config.yaml
experts_per_token: 1
activation: "swiglu"
balance_loss: 0.000127
rope_base: 10000.0
parallel_block: false
init: "uniform"
beta1: 0.95
lr_head: 0.00694
Below are experts of layer 5 (counted from 0) of a mixture-of-experts language model. Rows are named router (the router's row for the expert), gate (a neuron's input weights, with its number), up (a neuron's input weights, with its number) and show model dimensions 128-191. Each number is 128 + 32 x the weight over its row's rms, rounded and kept within 0 to 255.
Before each expert's rows: "gets" lists some tokens that make up at least twice as much of what it gets as of all text. This comes from a sample of Wikipedia text that the model never trained on. Tokens count by the router's weight.

# expert 6
gets: "0", "9", "1", " to", " ", "–"
router [124  74 141 174  84 128 226 170 134 192 166 112 124 145 146 151 162 235 115 112 143 114 136 129 173  88 156  93 137 116 141 117 104 105 129 129  82 125 104  96 160  97 117  39 114  73 122  87  92 105 119 144 124  84  69 151 193 142 123 145  58 147  75 189]
gate2 [112  82 129 187 106 119  67 128 137 149  95 169  94 196 113 158  81  87 181  90 139 165 172 148 145 162 124 135 173 136 145 146  98 110 143 139 145 141  95 111 104 142 147 129 140 131 161 104  42 166 132  72 113 222 149 116 170 114 129 124 118 146 120  73]
up2 [157 145  51 107  75  72  75 116 116 110  89 152 175 145 151 180  96 116 163 186  77 187  97 117  94  76 140 137 135  69 204 119 115  83 112 121 110 114  92 128 132 124 213 135 123 135 169 142  95 158 121 112 152 143 119  89 161 122 139 133 144 167 150 159]
gate3 [ 59 190 155 112 126 123 193 158  83 130 123 137 141  97 105  98 105 162 120 133 162 203 202 186 146 131 128  90  99 155  86 135 117 121 133 103  73 182 135 146 145 154 102 167 102 112 127 123 106 122 151  85  97 130 167 146 126 140 142  95 137 105 115 131]
up3 [ 67  94 127 144 126  61  93 129  89 104 131 124 144  74 121 195  90 159 124 108 160 122  93 137 113 141 104 150 155 111 155 177 174 125 128  64 180 165 127 181 119 142 128  79  99 133 180 129  95 153  82 168 132 154 132 139  71 123 141 144 130 140 175 120]
gate4 [121  91 119 188 108 109 154 104 122 203 118 153 138 128 173 115 171 130  86 166 103 137  96 125 133 156 112 157  70  98 119  92 130 130 115 138 179 104 135 142 159 163 124 110 158 166  88  94 140 111  74  86 108  86 125 172 130 152 146 123 182 145 121 162]
up4 [128 140 127  93 103 125 183 141 124 122  67  85 139 125 165  73 128 104 128 223 157  69 150 105 125 158 133 169 102 114 161 122 230 138 124  59 125  48 242  94 138 157 133 185 103 103 134 119 108 119 175 105 106  75 133 129 152  99 133 105 172 118 149  69]
gate5 [193 184 156 138 148 164 110 112 131  97 140 139 102 143 153 113 170  82 126 169 126 111  82 156 115 164 152 118 115 182  75 105 130 122 149 168 138 118 138 114  72 183 166 129 132  67 111 113 120 136 161  73 128 194 152 117  58 140  97 138 147  98 107 193]
up5 [158 126  92 154 100 180 150  79 143 156 117  39  93 116  83 103 134  97  60 158  85 119 132 170 128 146 116  63 119 173  97  75  94 155 154 155 122  81  79 125 144 153 159 140 143 162 120 140 163 126 116  82 134 139 122 201 150 146 154 123 138  98 105 114]
gate6 [190  64  92 113  75 157  97 113  79  78 180 118  79 152 115 115 158 131 154 145 127 112 142 103 162 166 110  77 112 127 204 138 120 126 101 135 147  71 122 173 118 130  63  95 108 108 132 147  82 139 103 151 112 117  99 186  64 153 104  91 152 111 101 164]
up6 [155 123  75 122 161 111 100 149 117  97 149 142  88  94 133 146 144 121 195  94 115 106 118  97 104 141 136 130 147 104 168  91 154 173 146 143  84 149 147 141 116 164  66 130 101 175 175  84 119  52 164 124 149 132 105  74 147  39 146 141 138 150 144 111]
gate7 [ 91 114 114 162  62 123 154 139 146 136 162 147 118 142 125  84  69 160 112 115 164 208 156 117 176 119 169 120 104  88 109 134 130 155 184 141  53 142 116 132 151  88  87 125 115 106 207 130 129  81 155 119  72 113 192 149  81 103 156  91 130 116 108 169]
up7 [ 94  74 167  97 116 107 167 163 171 156 110 156 154 118 159  77 124 177 187 109 173 126 120 130 124 169  76 122  99  97 170 125 148  93 109 117 131 127 122 112 152 165 120 161 117 179 111 140 182 136 142  97 100 128 197  92 125  77 144 145 150 127 108 164]
gate8 [ 92  85 145  96 141 147  63  81 149  71 162 143 136  97 143 138 125  76  77  65 153 104  76  57 201 134 170 133 150 112 102  65 122 124  95  55 205 154 120 121  98  99 106  87 138  59 122 136 103 158 147 127 119 145  71 171 109 171 150 128 117 137 144 118]
up8 [170 145 156  47 138 117 129 157 109 117 121 108 185 127 141 148  88 114 137 155 134  99 134 176 119 123 103 127 156 134 171 174 164 109 149 128  91 120 143  83 177 150 135 158 216 143 105 117 154 171 114 153 164  94 146  77  95 143 159 125 137 147 157  98]
gate9 [188 129 157 165 100  74 173 146 119 128 186  95 120 125 121 145 126 158 107 121 189 154 175 134 128 137 139 137 159 158 131 145  85 129  84 158  60 159 141  86 149  94  74 103 122  89 121 172 191 146 136 105 131 110 119  57 134 155  78 141  78  92 116  70]
up9 [135 153 168  79 148 140 150  76 163 133 173 145 127  86 152 133 131 142 109 109 144 107 126  97 105 123 150 143 101 137 123 165 151 125  94 169 106  93  56 156 135 159  98  86 159 155 117 111 177  90  93 168 101 116 150 147 179 119 188 148 227 151 138 141]
gate10 [151 142  89 135 232 118 151 183 153 137 128 121 171 162 148 173 173  74 167 147 144  96 126 166 146  88 155 153 157 130 100 113 113 136 170 153 153 163 161 152  57 167 147 118 179 125 104 120 149 136  93 129 113  87 126 116 126 126 156  81 170 119 187 126]
up10 [134 138  55 147 113 100 146 156 139 154 125 112 114 132 132 127 178  66 162  91 107 142  53 147 215 162 133  95  92  82 129 156 122 117 122  52 104  92 150 125 110 143 111 147 205 131 130 140 155 138 132 106 107 105 117 149 153 100 140 122 155 107 152 173]
gate11 [149 125  95 116 128 137 175 178  91 126 119 136 221 164 116 147 154 213 144 128 111 146 148 122  93 115 179 119 147 108 122 127 138 115 118 142  70  90  66  96 120  95 100 187  90 113 125 203 137 141 144 169 137 191  90  90 133  54  91 179 163 192 139 170]
up11 [107 108 141 123 109 144 130 129 157 132 168 119 150 165 102 151 175 125 175  68  79 149 102 147 124 139 142 124 114 134 140  76 141 138 138  82 119  74 146  84 192 129  60 132 131  72 151 212 175  82  98 143 108 146  73 139 136 113 141 110 146 136 115 203]
gate12 [ 48  83 120 111 161 116 147 202 124 140 165 174 104 120  85 151 109 135 119 115 131 145  80 133 112 104 135 119 132  69 192 173 125 191  74 106 157  57 187 155 105 126 143  72 145 124 139 123 164 154  89 169 146 127 116 152  78 165  47 149 109 103 123 154]
up12 [ 99 153 155 175 148  58 137 134 139  91 149 159 105 109 202 149 126  83 103 138  92 121  69 102 130 131 116 162 120  88 148 106 102 116 141 126  98 175 161 146 114 134 128  98 171 124 165 120 109 114 147 103 157 145 111 108 137 130  83 187  74 183 129  62]
gate13 [150 151 120 153 139  89 135 119  85 184 203 125 152 139 157  94 112 192 103 120 140 159 137 124 161 109 104  89 144 132 108 119 119  48 123 155 101 116 117  61  77 146 130 147 117 143 101  53 139 158  91 122 207 123 169 116 132 155 102 127 111 128 113 143]
up13 [ 72 127  71 195 127 104 145 187 125 144 214 146  96 108 133 130 145 146 109 159 118 188 171  65  67  50  87 130 127  91  85 122 116 116 124 149 133 109 114 127  74  80 140 111 144 133 145 149  88  81  82 119 169 142 173 144 158 116 111  51  96  59 132 105]
gate14 [148 113 132 118  94 170 140 132 116 171 148 115 122 107 164 131 135 177 129 168  74 158 134  93 132 151 132  82 178 122 112  68 104 130 116 180 149 128  88 140 127 163 138 129  99 125  91  56 135  87 197 183  98 144 121 110 162 148 127 195 142  76 116 173]
up14 [138 116 167 160 154  72 110  78  80 172 137 183 204  87 121 142 163  92 104  60 163 135 130  82  96  95 136 189 143 123 145 163 132 141 172 130 129 132 164  55 149 129 139 177  88 151 133 198 129 162  94  86 151 173 170 104 112 131 117 104  82 170 116  55]
gate15 [143 173 157 160 111 115 120  71 150 114  98 108 128 164 196 128 164 181  74 126 129 129 112  45 143  93 167 129 171 128 208  90  95 146 105  91 119 100  64 161 150  94 172 156 146 158  74 150 125  91  95 147 102 168 113 133 161 100 211 111 148 168 146 153]
up15 [141 157  61 106 149 166 143 158 119 117 143 124 151  80 106 157 164 168 138 131 172 190 107 147  72 118 146 105 116 149  99 161 120 152  90 187 121 195 174 167 184 105 101 110 146 176 129 105 106 152  71 124  84 121 163 110 175 171 164 138 170 147 148  77]
gate16 [ 83 168 114 198  97 118  75  94 119 115 118 120 178 108 124 112  80 144 165 131 144 117 178  87 120 158 173 144 147 219 117 137 155 158 115 133 110 104 127 113 130  88 108 153 152 154 122 100 111 102 116  96 111  77 103 125 162 147 209 147 117 136 181 136]
up16 [172 106 158  46 113 185 141 107  92 135 143 127 132  50 140 115 112  82 136  87 164 154 126  98 125 111 111 101 134 155 102  97 172 117  94 125 110 130 121 107 144 154 129  85 150  87 172 149 159 104 115 168 163 174 134 119 166  78  35 140 131 149  98 105]
gate17 [ 97 128 116  73  80  68 165 140 115 108 165 157 115  94 119 129  93 141 107  67 152  87 153 116 138  79 125 144  80 128 184  94  81 130  46 109 108 200 107 140 133 157 135 164 144 155  94 139 136 142 158  62 132  99 105  91 149  76 145  37  61  84 165 142]
up17 [170 100 125 142 187 131 104  90 180  84 132 121 135 179 135 184 142 137 168 168 153 120  95 136 178 150 183 102 128 109 104 164 112 120  79 107 160 114 173 117 128 130 185 158 167 163  85 105  87 162 104 165 177 153 108 159 132 116 156 122 191 145 164 135]
gate18 [160  81  87 165 105 147 178  96 153 126 158 175 164 125 119 122 100 123 123 181 121 179  69 145 122 100 127 161 125 215 107 114  89  95 123 101 127 114  85 118 156 134 166 169 109  83 144  94 108 125 124  75 104 207 156 138 150 110 116 120 124  70 116 158]
up18 [ 65 127 115 120 125 122 104  82 149 153 142 105 109 144 124 133 120  83  90 132 134  90 147 100 172 113 119 106 109 177 111 168 134 155 147 118 141  97 111 148  95  76 139 130 130 134 107 161 123 165 106 206 185 169 143 145  99 156 123 180 160 150 181 142]
gate19 [111 162  77 117  79 138 146 151 162 140 181 108 128 112  87 113 116 121 118 130 161 104 116 120 135 129 116 121 170 146 173 156 155 132  87 122 110 138 137 146 158 119 107  99 154 151 127 189 133 163 169 150 121 149 131  80 171 165 150  55 119 126  80 126]
up19 [174 116 144 135 123 142 134 128 122 139 101 107  72 106 139 175  87  71 163 165  84  90 146 115 136  95 128 209 162  76 123 193 145 116 147 133  74  78 120 173 118 145  81 109  57  99  58 130 172  52 154 125 174 116  94 143 138 120 138 169 118 144 110  96]
gate20 [160 115 147 134  99 106 154 142 109 189 123 155  92 141 149 111 174 134 121 126 146 101 183 121 122 140 170  60 112  62 136 126 140 187  76  75  94 149 151 168 154  92 150 172 138  84  84 151  88 130 117 171  85 160 170 196 117 152 114  77 135 126 121 128]
up20 [116 108  94 148 119 109 166 148 136  98 170 124 131 134 137 142 157 135 126 161  96 206 103  98 164 107 131 107 104 101 114 155 115 152 124 102 100  77 100 140 190  59 154 142 155 126 123 132  74 109 135 137 119 103 103 145 106  74 143 116 165 134  72 136]
gate21 [123 114  67  71  83 116 140  46 122 140 157 104 164 147  95 118  79 133 106 134 156  45 116 146 122 100 159 149  88 145  91 186 120  65 112 156  53 155 132 145 125 182 103  60 131 185 135 120 151 191 100 114 164 122 110  96 145 144  85 101 135  98 127 120]
up21 [129 140 141 166 165  90 139 156 118 124 156 109 131 173 137  99 106 128 138 162  16 137 132 110 101 119 123  66  97 130 125 117 202 168 117 107 129 144 137 153  85 139 142 116 101 137 109 115 159 160 135  95 149 140 147 114 131 101 126 144  88 130 171 172]
gate22 [157  81 158 101 144 175 133 121  76  95 133 136 159 145  40 116 159 185 127 138 141 121 111 132  68 168 120 116 156 164 109 105 170 114 142 117 189 160  87 127 102 184 134 141 121 171 146 134 110 206  48 160 136  63 148 165 104  81  80 106 158 141 155 137]
up22 [ 98 119 113 166 108  99 134 134 125 131 123 125 134 152 160 122 137 121 174 112 143 127 132 115 136 118 102 118 129 115  87 124 120 161 184 153 119  96  80 200 139  69 167 105 113 183 144 117 119 120 142 154 140 233 104  87  71 143 124 117 177 148  86 121]
gate23 [136 109 109  38 161 109 144 143 154 120 131 155 163  98 130 125 112 152 114 172 123 113 155  81 115  85 106 125 129 143 184  84 143 133  53 159 114  94 121 210 104  94 168 132 110 113 120  97 123 113 175 114 142 121  99 112 118 156  82 120 119 146 113 115]
up23 [117  81 158 153 120  80 136 183 159 140 136 127 151 129 120 177 112 146 132 165  90  88 133 127  81 123 132 165 102 147 124 162  98 191 147 146 111 135  96 175  94 115 175 137 183 136 127 130 112 101 170 125 107 103 122 125 145 122  97 104 160 155 122 168]
gate24 [103  90  88 169 115 141 129 184 127 185 100 104 190 139 121 125 130 129 150 169  93 109 164 202 108 165 101  90 105 143 172 175  98 147 143 169 109 117 131  97  71  90 122 156 123 140 173 112 172 102 138 196 106 126  68 155  96 121 152 109 143 159 117 127]
up24 [133  85 100 146 157 161 101 109 191 161 111 139 107 116 113 121  80 122 140 148 122 151  94 109  80 161  91 153  99 177 111 169 123 141 150  75 141 142  88 147 142 106 144 108 142 129 135  85 109 119 166 116 136 128 166 155 118  65 133 133 114 164 167 162]
gate25 [127 145 153 109 116  52  92 127 146 114 118 158 110 136 143 177 107 104 122 173 163 105  59 135 117 131 137 190 133 144 128 122 166 182 123 101 128 102 105  72 127 152 191 121 152 142 145 158  80 161 118  98  66  79 109 101 174 122 143 138 132 152 119 138]
up25 [ 90 134 148 107 148  80 169 100  83 137 105 140 142  97 151 158 168 141  96 122 136 131  98 130 169  68 154  77 187 175 107 144  88  68 167 141 133 119 156 111 184 146 111 100 129  72 154 158  64 128 146 106  66  85 139 173 139 112 112 139 178 142  87  82]
gate26 [122  74  70 135 151  64 122 152 198 189 130 171 100 133 111  29 158 191 152 151 124  90 131 117  81 145 125 103 131 160 168 134 107  91 185 123  90  96 181 118 102 176 162 107 163 106  55  81 134  92 105 100 137 154 129 138 170 132 151 108 142 184 129 117]
up26 [149 164 138  56  97 159 144  99  70 144 134 125 134 145 121 216 111  83 132 150 108 127 105 136 102 103  91  87 130  98 163 137 233 125  80 171 153 148 161 186 171  89 109 140  59 105 203 151 173 145 146 155 168 128 117 167 129 103 130 215 163  88  62 148]
gate27 [166  85 139 137 114 120 118 170 101 160 158 152 159 130 130  86 121 149 122  95 108  68 103 141 140  96 200 104 234 136 179 187  89 122 101 178 105 146 143  90 163 115 122 213 136 145 127  93 116 154  77 106 117 135  92  68  76 147 123 205 125 122  85 153]
up27 [ 82  61 132 155 189 148 111 162  91 172 163 156 179 118 165  88 163 178  97 190 118  87 133  72 159  99 161 100 194 136 183 136 159 107 159 119  90 179 144 159 133 152 142 112 154  67 144 128  89 106 124  72 147 162  98 102 108 123 137 164 134 146 176 146]
gate28 [ 40 123 110  78 139 153 172 110 169 149 165 152 101  62 164 141 174 148 167 124 152 139 142  45 113 150 186 111 125 193 169 165 128 132 113 126  95 164  95 114  95 112 155 125 160 122 104 103 149 137 104 115 130 181 164 114 100 118 134  69  53 112 106  92]
up28 [ 77 173 190 125 147 137 163  98 190 115 102 146 136 150 143 157 148 198 156  67 137 100 144 114 176 137 139 121 151 160 185 163 129 118 135  91  97 142  97 116  88 132 132 174  77 144 121 103 133 144 114  96  98  57 124 113 124 133 151  79  62  88 159  96]
gate29 [150  93 155 197 142 125 227  95 105 117 111 159 153 150 136  76  53  98 103 113 113 151 171 189  95 153 142 118 118 119 125 117 144 137 101 125 121 132 110 193 120 115 105  94  77 110 121 109 114 127 145 144 147 119  80  99 124  92  89 108 148  87 116 114]
up29 [160  94 124  75 176  75 128 122 115 104  95 130 111 118  88 137  89  48 135 167 138  92  96 154  89 108 132 117 136 146 156  87 172 132 141 126 177  84 171  88 145  98 108 132 105 114  92 125  99 135  99 138 187 148  95 114 125 138 127 110 149 107 161  91]
gate30 [ 91 164  93 148 104 120 190 145 141 203 135 170 106 116 182 116  99 137 122 184 138  71 110  86 138 179 170 131 116 175 139 120 119  93  96 146 117 106 137 135 136 144 179 141 152 148 116 124 122 109 127 115  66 103 128 167 150 146 178 142 157 178 126 145]
up30 [109 130 127 135 181  87 143 176 121 112 121 146  72 172 128 117  95 121 145  90 141 198  74 106 113 131 151 115 143  87 148 159 113  90 141 133 177 151 131 217 135 188 155 148 141 142 155 187 148 133 110 152 174 107 124 122 112 164 183 132 135 111 127 134]
gate31 [137 100 165 110 141 117 139 115 167 119 117 168 121 127 153 112 156 190 106 124 162  99 130 153 141 185 140 191 137 160 142  98 112 132 123  89 159 159 194 102 163 148 110 174 132 128 125 118 158 149 135  78  68 120 131 115 164 154 132  94 124 194 134 187]
up31 [ 92 110 154 117 141 118 153  87 108 137 118 181 152 101 160  96 144 114 122 120 141  83 135 129 127 164 112 145  78 111 106 125 111 146 179 115 104  61  86 151 149 104 154 137 150  96 124 149 222  83 124 103 119 132 133 122  56 107 108 123 122 130 125 138]
gate32 [129 149 103 186 135 120 171 121 176 121 138 124 176 115 118 135  98 169 144 156 100 117 173 119  98 166 108  78 130 146 122  71 108 103 135 166  78 112 174 120 163 121  35 105  76  99 168 111 183 111 137 177  81 129 123 105 145 153 164 139  72 200 151 143]
up32 [ 92 108 146  77  34 159 111 165  95 127 134 123 126 136 130 121 140 113 112 122 206 111 105  88 135 120 165  71  90  75 121 154  94 144 153 147 150  98 116 147 135 208 127 137 101 101  96 150 144 138 119  72 145 153 126 160 178 160 148  87 149 107 111 155]
gate33 [116  53  81 132 169 112 161 189 159  91 151 144 186 133 116  84 139 134  88 108 145  63 107 100 128  78 146  98  96  95 151  91 117 116 190 128 134 144 142 184 104 122 128 137 126 125 204 170 147 137 113 101 169  99 132 140  69 121 112 119 129 120 181  90]
up33 [155 132 143 142 154  88 151 118 120 150 123  43 108 164 133 125  89 117 128  84 165 100 158 143  87 127  92 143 149 118 113 103 122 139 111  64 164 134  95 112 129 114  61 163 164 157 161 102 115  96 117 189 142  97 154 172 165 129 112 106 146 154 114  88]
gate34 [ 95 112 154 146 111 149 160 107 118 167 100 126 149 124 115 125 111 158 162  99  74  96 106  93 145 129 187 108 149 150 124 110 108 194 151 166 145  77 140 116 109 102 165 134 116 111 134 107 111 138  94 144 204 126 168 147 101 158  92 138 161 129 124  99]
up34 [168 176 181 146 101 109 193 133  95 122 136  85 182 130 123 131 127 131  97 106 117 105 168 147  95  84 177 121 120 171 115  83 125 139 106 109 110  86 117  86 117 125 141 193 165 152 110  82 116  94 151 116 172 119  52 128 132 164 156 131 150 122  72 132]
gate35 [134 166 139 128 151 104 144 204 130 124 137  79  98 127 109 124 145 169 185 136 134 170  97 162 148 103  87 125  76  89  98  89  78 159 122  93 189 150 157 126 126 136 145  90 150 107 181 162 146 100 125 137 181 138 131 132 169  58 104 111 151 104  73 150]
up35 [ 69 154 176 150 159  72  95 147 116 130 181  75 113 136  64 109 118 128 124  99 141 121 110 105 154 105 114 126 100 142 105 131  80 155 107 112 119 142 118 151 135  89 154  52 133 138 164 151  92 136 163 215 107 130 153 153  70 147 109 133 147 133 110 129]
gate36 [116 101 196 147 189 160 101 167 171 176 149 143  97 143  73  95  46 149  98 120 138 125 220 105 121 143 121 158 115 110 149 108 155 129  98 146 111  82 110 160 153 136 118 108 117 108 119  91 126 137 145 168 112  83 161 157  35 108 112 116  37 203 154 179]
up36 [130 135 142 136 124 140 148 105 113 194  74 157 106 103  93 141  98 145 118 166 137 148 196 117 153 118 112 146 187  95 180  99 153 168 135 147 124 137 141 146  99  80  76 181  95  85 128  97 141 163 130 157 158 105 138 168 110 152 117 106  64 180 135 180]
gate37 [167  83 158 146 128 137 131 156  86 148 152 176 174 153 137 117 134  96 123 109 137 142 120 233 140 155 166 177 118 117 131 179 131 170  96 163 139 189 153 120 141 165 123 116 123 146 154  78 153 180 149  76 120 155 192 110 183 161 123 176 105 115 101 139]
up37 [132 181 135  96 105 122 163 121  78 114 162 170 117 118 138 144 134 152 134  96 119 115  79 121 138 147 158 124 162 168 191  87 146  93 110 114 135  99 176 140 172 125  93 156 122 169 134 165 140 123 105 106 145 116 125  99 131 208 109 126 107 167 166 176]
gate38 [138 152  79 120 156 137 111 109 174 131 170 101 151 114 179 185  97 147 145  96  78  92 198 104 104  96  83 140 161 173 151  88  99 147 139 119  86 123 170  96  80 145 115 137 178 137 104 130 175 155 158 159 126  84 117 137  92 123 142 106  99 180 168 107]
up38 [ 86 124 197 103 150 150 109 144  80  73  99 166 111 147  98  97 146  92 130 110 153 154  58 152 190 153 155 157 117 130  97 166 144 125 115 194 173 161  70 201 155 179 108  97 121 115 138 152  89  98 132 106 134 168 114  93 127 152 107 150 167 106 151 115]
gate39 [113 150 156 141  92 161 123 131 123  81  57 138 149 142 119 161 126 167  64 141 154 113  99 148  90 118 141 146 133  87 124 116 101 101 125 124 130 140 132  97 120  79 130 164  61 159 119 143 157 159 130 144 155  84 140 134 102 153 170 137 145 108  64 131]
up39 [155  84 131 149 122 118 103 157 163  99  81  73 103 119  96 131 150 119 105 161 129 154 147 156  89 133 147 160 113 137 129 145 148 121  83 142 129 124 217 148 152  74 104  75  72 118 136 167 152 186 103 106 118 139 111 167 114 176 149 137 137 129 138 134]
gate40 [132 128  91 109  13  53  98 128 159 106 138 129 124 154  76 123 158 102 134 137 198 114 130 138 129 132 133 114 117 113 143 148 114 108 100 103 130  98 166 150 131 125 112 156 135 125 173 148 112 121 162 208 140 112 114 114 133 127 126 114 133 109  82 204]
up40 [206 135 187 134 158 120 125 143 114 107 105 116  94 105 106 132  97 170 109 123  81 134  95 105 165 126 162 122 135 123 198 108 176 175 144 158 154 125 115  90  83 111  96 133 110 100 128 163 123  92  65 122 117 100 128  96 117 128 160  97 137 189 178  59]
gate41 [169 130 166 129 127 137 184 134 112 133  91 182 131 191  64  88 148 112  77 104 128 102 172 150 111 172 114 137 186 116  87 157 102 138 112  69 151 121 180 145 114 129 114 165 130 107 124 132 133 178  73 132 107 164 124 117 126 160 147 134 136 139 125  82]
up41 [136 145 183  96 104 147 114 167 100 180 135 101 122 109 123 107 131 162  73 138  91 126 116 115 146 136 140  96  69 151  90 123 102 112  87  85 102 153 177 102  96  92 139  98 129 102 121  94 153 109 125 165 142 106 156 105 109 225 148 149  99 135 123 130]
gate42 [144 133 150 157 130 211 112 104  76 204 122 176 160 113 107  62 155 131 132 142 126 129  94  98 107  71 124 113 183 206 108  74 112 139 134 122 106 141 169 118 102 100  79  55 116  87 119  87 142  74 150 132 100 118 124  82 107  97  78 144 132 117 124 140]
up42 [162 101  90 132 166 185 119  85 100 184 156 146 161 121 135 184 160 168 140  96 110  63 130 171 185  83 141 134 135 189  94  96 122  86 150 103 127  80 108  69 159  77  98 143 196 100 148  70 119 137 166  88  95 126 133 135 110 101 152 166 101 120 122 175]
gate43 [ 71 196 126  90 115 100 157 114 111 216 146 143 121  96 116 177  78 148 137  83 142 114 116  93  94 122 125 164 168 150 145  74 152 124 138 151 131 146 134 155 157 121 146  99 165  85 109 116 124 152  80 114 109  87 130 121 154 121 115  94 156 135 114  89]
up43 [109 125 126 118 135 171 106 126  96 115 148  99 178 109 111 127 115 114  96 113 137 128 169 189 221  70 147 149 103 148 156  77 166 120 150  97 187  94  78 115 112 135  89 136 123 158 177 186 147 140 124 102 140 168  94  89 142  91  83 195  93  60 142 124]
gate44 [ 75 140  84 170 146 119 131 129 198 158 145 131  53 123 118 112 106 107 160 118 160 118 204 162 185 106 139 137 144  99 151 102 124 141 131  76 137  77 130 132  91 176 134 106 136 161 123 148 110  77 122 103 172 126  66 114 116 142 124 127 148 123 143 137]
up44 [146 167 152 144 103 178 168 126  75 136 177 165 153  96 119 182 110 130  94 152 159 126 152 102 140 108 192 146 197  75 121 121 154 102 100 146 163 160 106 144 126 146  62 113  89 146 122  62 107  57 134 100 162  79 176 111 114 146 121 120 134 119 148 145]
gate45 [174 136 130 101 104 119 153 149 138 163 178  68 140 210 108 172 150 113 129 134 110 180 145 134 172 198 147  97 146 137 147 125 171 146 146  98 101  95 133 155 143 138 152 129 107 109 148 119 109 137 139  97 102 116 161 194 140 142  99 126 147 160  87 157]
up45 [166 111 123  97 157 138  98  80 168 136 109 145  90 117 136 136 152 113 127  78 186 151 125  84 155  47 154 115  98 146 104 146 107  60 124 209 183 152 125  41 171 139 130 145 118 150 139 131 135 144 117 111 130 165  70 105 149 120  88 109 135 104  94 127]
gate46 [172 117 126 175 124 180 159  98 128 147 108 123 157 173 172 130  21 112  65 137  25 113 117 109 184 124 117 133 101 152  91 137 101 102  72 166 168 135 163 189 139 160 141 157 117 150 153  95 124 124 111 184 157 110  95 190 161 170 141  97  94 102  91 147]
up46 [143 110 126 110  94 171 124 116  78 152 135 122  75 112 160 185 165 157 129 153  77 102 158 127  64 153 105  97 100  47 126 104 155 150 101 154  93 102 108 118 121 104 124 114 100 101 162 107 110 110  81 198 149 138  74  83 107 109 196 103  67 163  84  99]
gate47 [ 97 102 174 161 113  98 144 147 155 101 141  94 152 118 151 128 147 141 107 137 138 134 114 137  91 120 124 126 160 187 144  92 192  70 152 122  94 180 100 125  69 112 106 115  81 104  99 166 109 162 113 116  91 106 128 190 124 162 173 134  97 148 153 160]
up47 [ 48 130 102 157 143 152 139 151 138 180 111 106 101 171 104 113 143 135 117 127  86 108 171 158 159 137 147 113  97 131  73  63 143 116  78 126 177 143 142  99 112  97 158  99 135 124 137 156  71 174 107  59  90 155 104 209 184 172  82 133 172 147 122 174]
gate48 [129 133  98 109 151 132 144 103 113 163 123 161 161 157 142 160 194 130 156  97  78 133 119  99  58 123 128 129 162 101 183  90  68 159 164 163  90 146 137 149 117 116 194 140 152  98 109 118 154 104 143 110  66 104 128  45 159 148 123 173  73 179 123 155]
up48 [154 145 141 118  76 140 125 158 111 115 143 141 125  97 157 136 165  96 119 108 110 155 132 173 114  95 133 147 119 122 133 157 188 105  90  82 104 129 105  94  68 205  80  68 128  90 112 120 124 151  65 148 156 197 137 189 136 134 170 141 133 106 198 158]
gate49 [141 151 118  76 116 146 170 153  90 115 156 128 158  89 147  99 141 108 186  82 140 137 129  79 173 140 132 129 149 135 163 168 136  99 120 196 176 168 149  69 147 156 108 101 131  99  85 135 108  78 118 127 163 193 131 125 164 167 208  87 176 141  70 122]
up49 [129 116 123 139 145 164 171 146 131  94 124 142 116 153 116 142  76 143 133 224 143 105 100 180  54 130 148 147 125 174 107 103 143 123  97 154  83 125  91 161 174 120 116 163 116 117 132 156  96 130  54 140 141 174 118 179 162 147 131 119 157 124 126 128]
gate50 [163  76  88 112 135 107  38 103 128 181 134 113  68 132 118 119 196 143 149 141 159 121 193  90 104 162 162 113 104 170 148 163  81 164 121  75 136 168  77 177 173 131 151  74 113  69 138 151 137 137 149 117 154 152  99 143 127 171 119  89 117 150 120 108]
up50 [190 146 152 140 170 118 137  70 111 127 187 121 129 142 212 119 157  71 131 106 172 140  57 118 172 123 171 123  47 138 116 105  78 141 112 123 122  75  93 163 153  72  95  94 101 157 137 160 124 129 133 106 112 122 165 142  85 189 193 125 119 131 166 117]
gate51 [126 154 191 165  96  97 133 202 166 123  95 129 109 209 178 172 107 150 146 153  97 160 120 124 121 137 104 100 119  99 168 133 173 133 137  87 106 142 155 118 126 149 130 120 118 160 127  92 124 134 147 118 165 113  95 101 134 119 200  85 132  71  88 166]
up51 [131 109  63  94 141 103 131 118 159 119  83 123 166 118 140 127 196 163  84 144 178 154 145 145 161 177 109  76 104 134 133 163 217 162 161 115  61  92 132 125 125 154 173 111 174 147 139 143  81  88 159 120 134  96 192 153 131 139 116 111 151 159 150 122]
gate52 [ 64 133 103 155 145 129 172  98 139 129 123 126 108 101 161 131  80 145 158 139  26 148 124 130 153  96  90 168  65 113 128 147 127 138 105 130  96 144 169 103 145  75  81 135 205 129 102 123 149 142  81  98  99 176 114 178 153 154 151 114 112 137 119 119]
up52 [140 109 152 170 138 137 129 165  81 138 125 123  91 145 122 117 127  97 133 104 140 113 109 167 120 154 123 177 111 119 103 141 129 142 110 105 113  90 141 135 181 101 154  73 113  84 203  82 104 140 108  97 112 117 127 201 105  52 136 164  93 193 119 158]
gate53 [187  87  86 155 137 122 113 118 145  70 133 161 111 159 143  86 110 157 126  74 101 149  52  51 169  85 148 118 136 130  59 121 133  94  98 150 103 108 155 131  90  94 129  90  90 172 130  93 146 124 144 121 170 123 128 159 125 119 101 125 139 128 113 117]
up53 [ 90  75 149 137 136 136 129 100 136 178 119 164 110  98  72 185 109 151 136 184 146  97 161 147  78 166 144 107  86 141 131 171 144 203 132 120 187 129 139 143 170 155 116 139 169 107 114 133 146 157  77 161  67 123 140 139  98 101 127 121 135 134  78 148]
gate54 [146 162 119 129 146 128 155 154 212 218 118 149 132 118 172 136 156 172 166 121 124 146 128  85  68 115 126 145 149 116 115  97 131 107 112 125 159 181 125 132 111 126  79 129 137 133 157  93  99 167  72 135  94 120 101 132 151 138 133 111  96 117 149 137]
up54 [144 187 113 126 132 128 132  56 165 120 105 155 152 123 149 165 137 104  88  97 100 152 143 137 147 129 164 143 107 146  94 156 151 150 164 119 106 138  72 106 118 150 195 166 174 128 108  98  58  80  96 126 155 161 114 105 181  63 158 154 133  87 167 164]
gate55 [115 103  89 142 135  82  83  94  91 137 143 144 112 111  82 205 104 149 127 123 100  78 166 107 130 158 121  93 185  84 156 184 128 163 186  51 127  87  84 104 155 116 170 114  47 139 117 124 133  74 132 121 104 158 107 133 111 156 122 128 128 156 147 145]
up55 [ 95 125 161 115  69 157  97 146 102  86 146 137 127 155 195 128 135 110 147  80 176 181 104 163 145 144 128 116 132 174 114 181 145 105  98 118 203 116 162 172 189 110 112 138 150 110 141 105  91 153 142 167 148 105 112 171 121 141 158 113 115  93 149 150]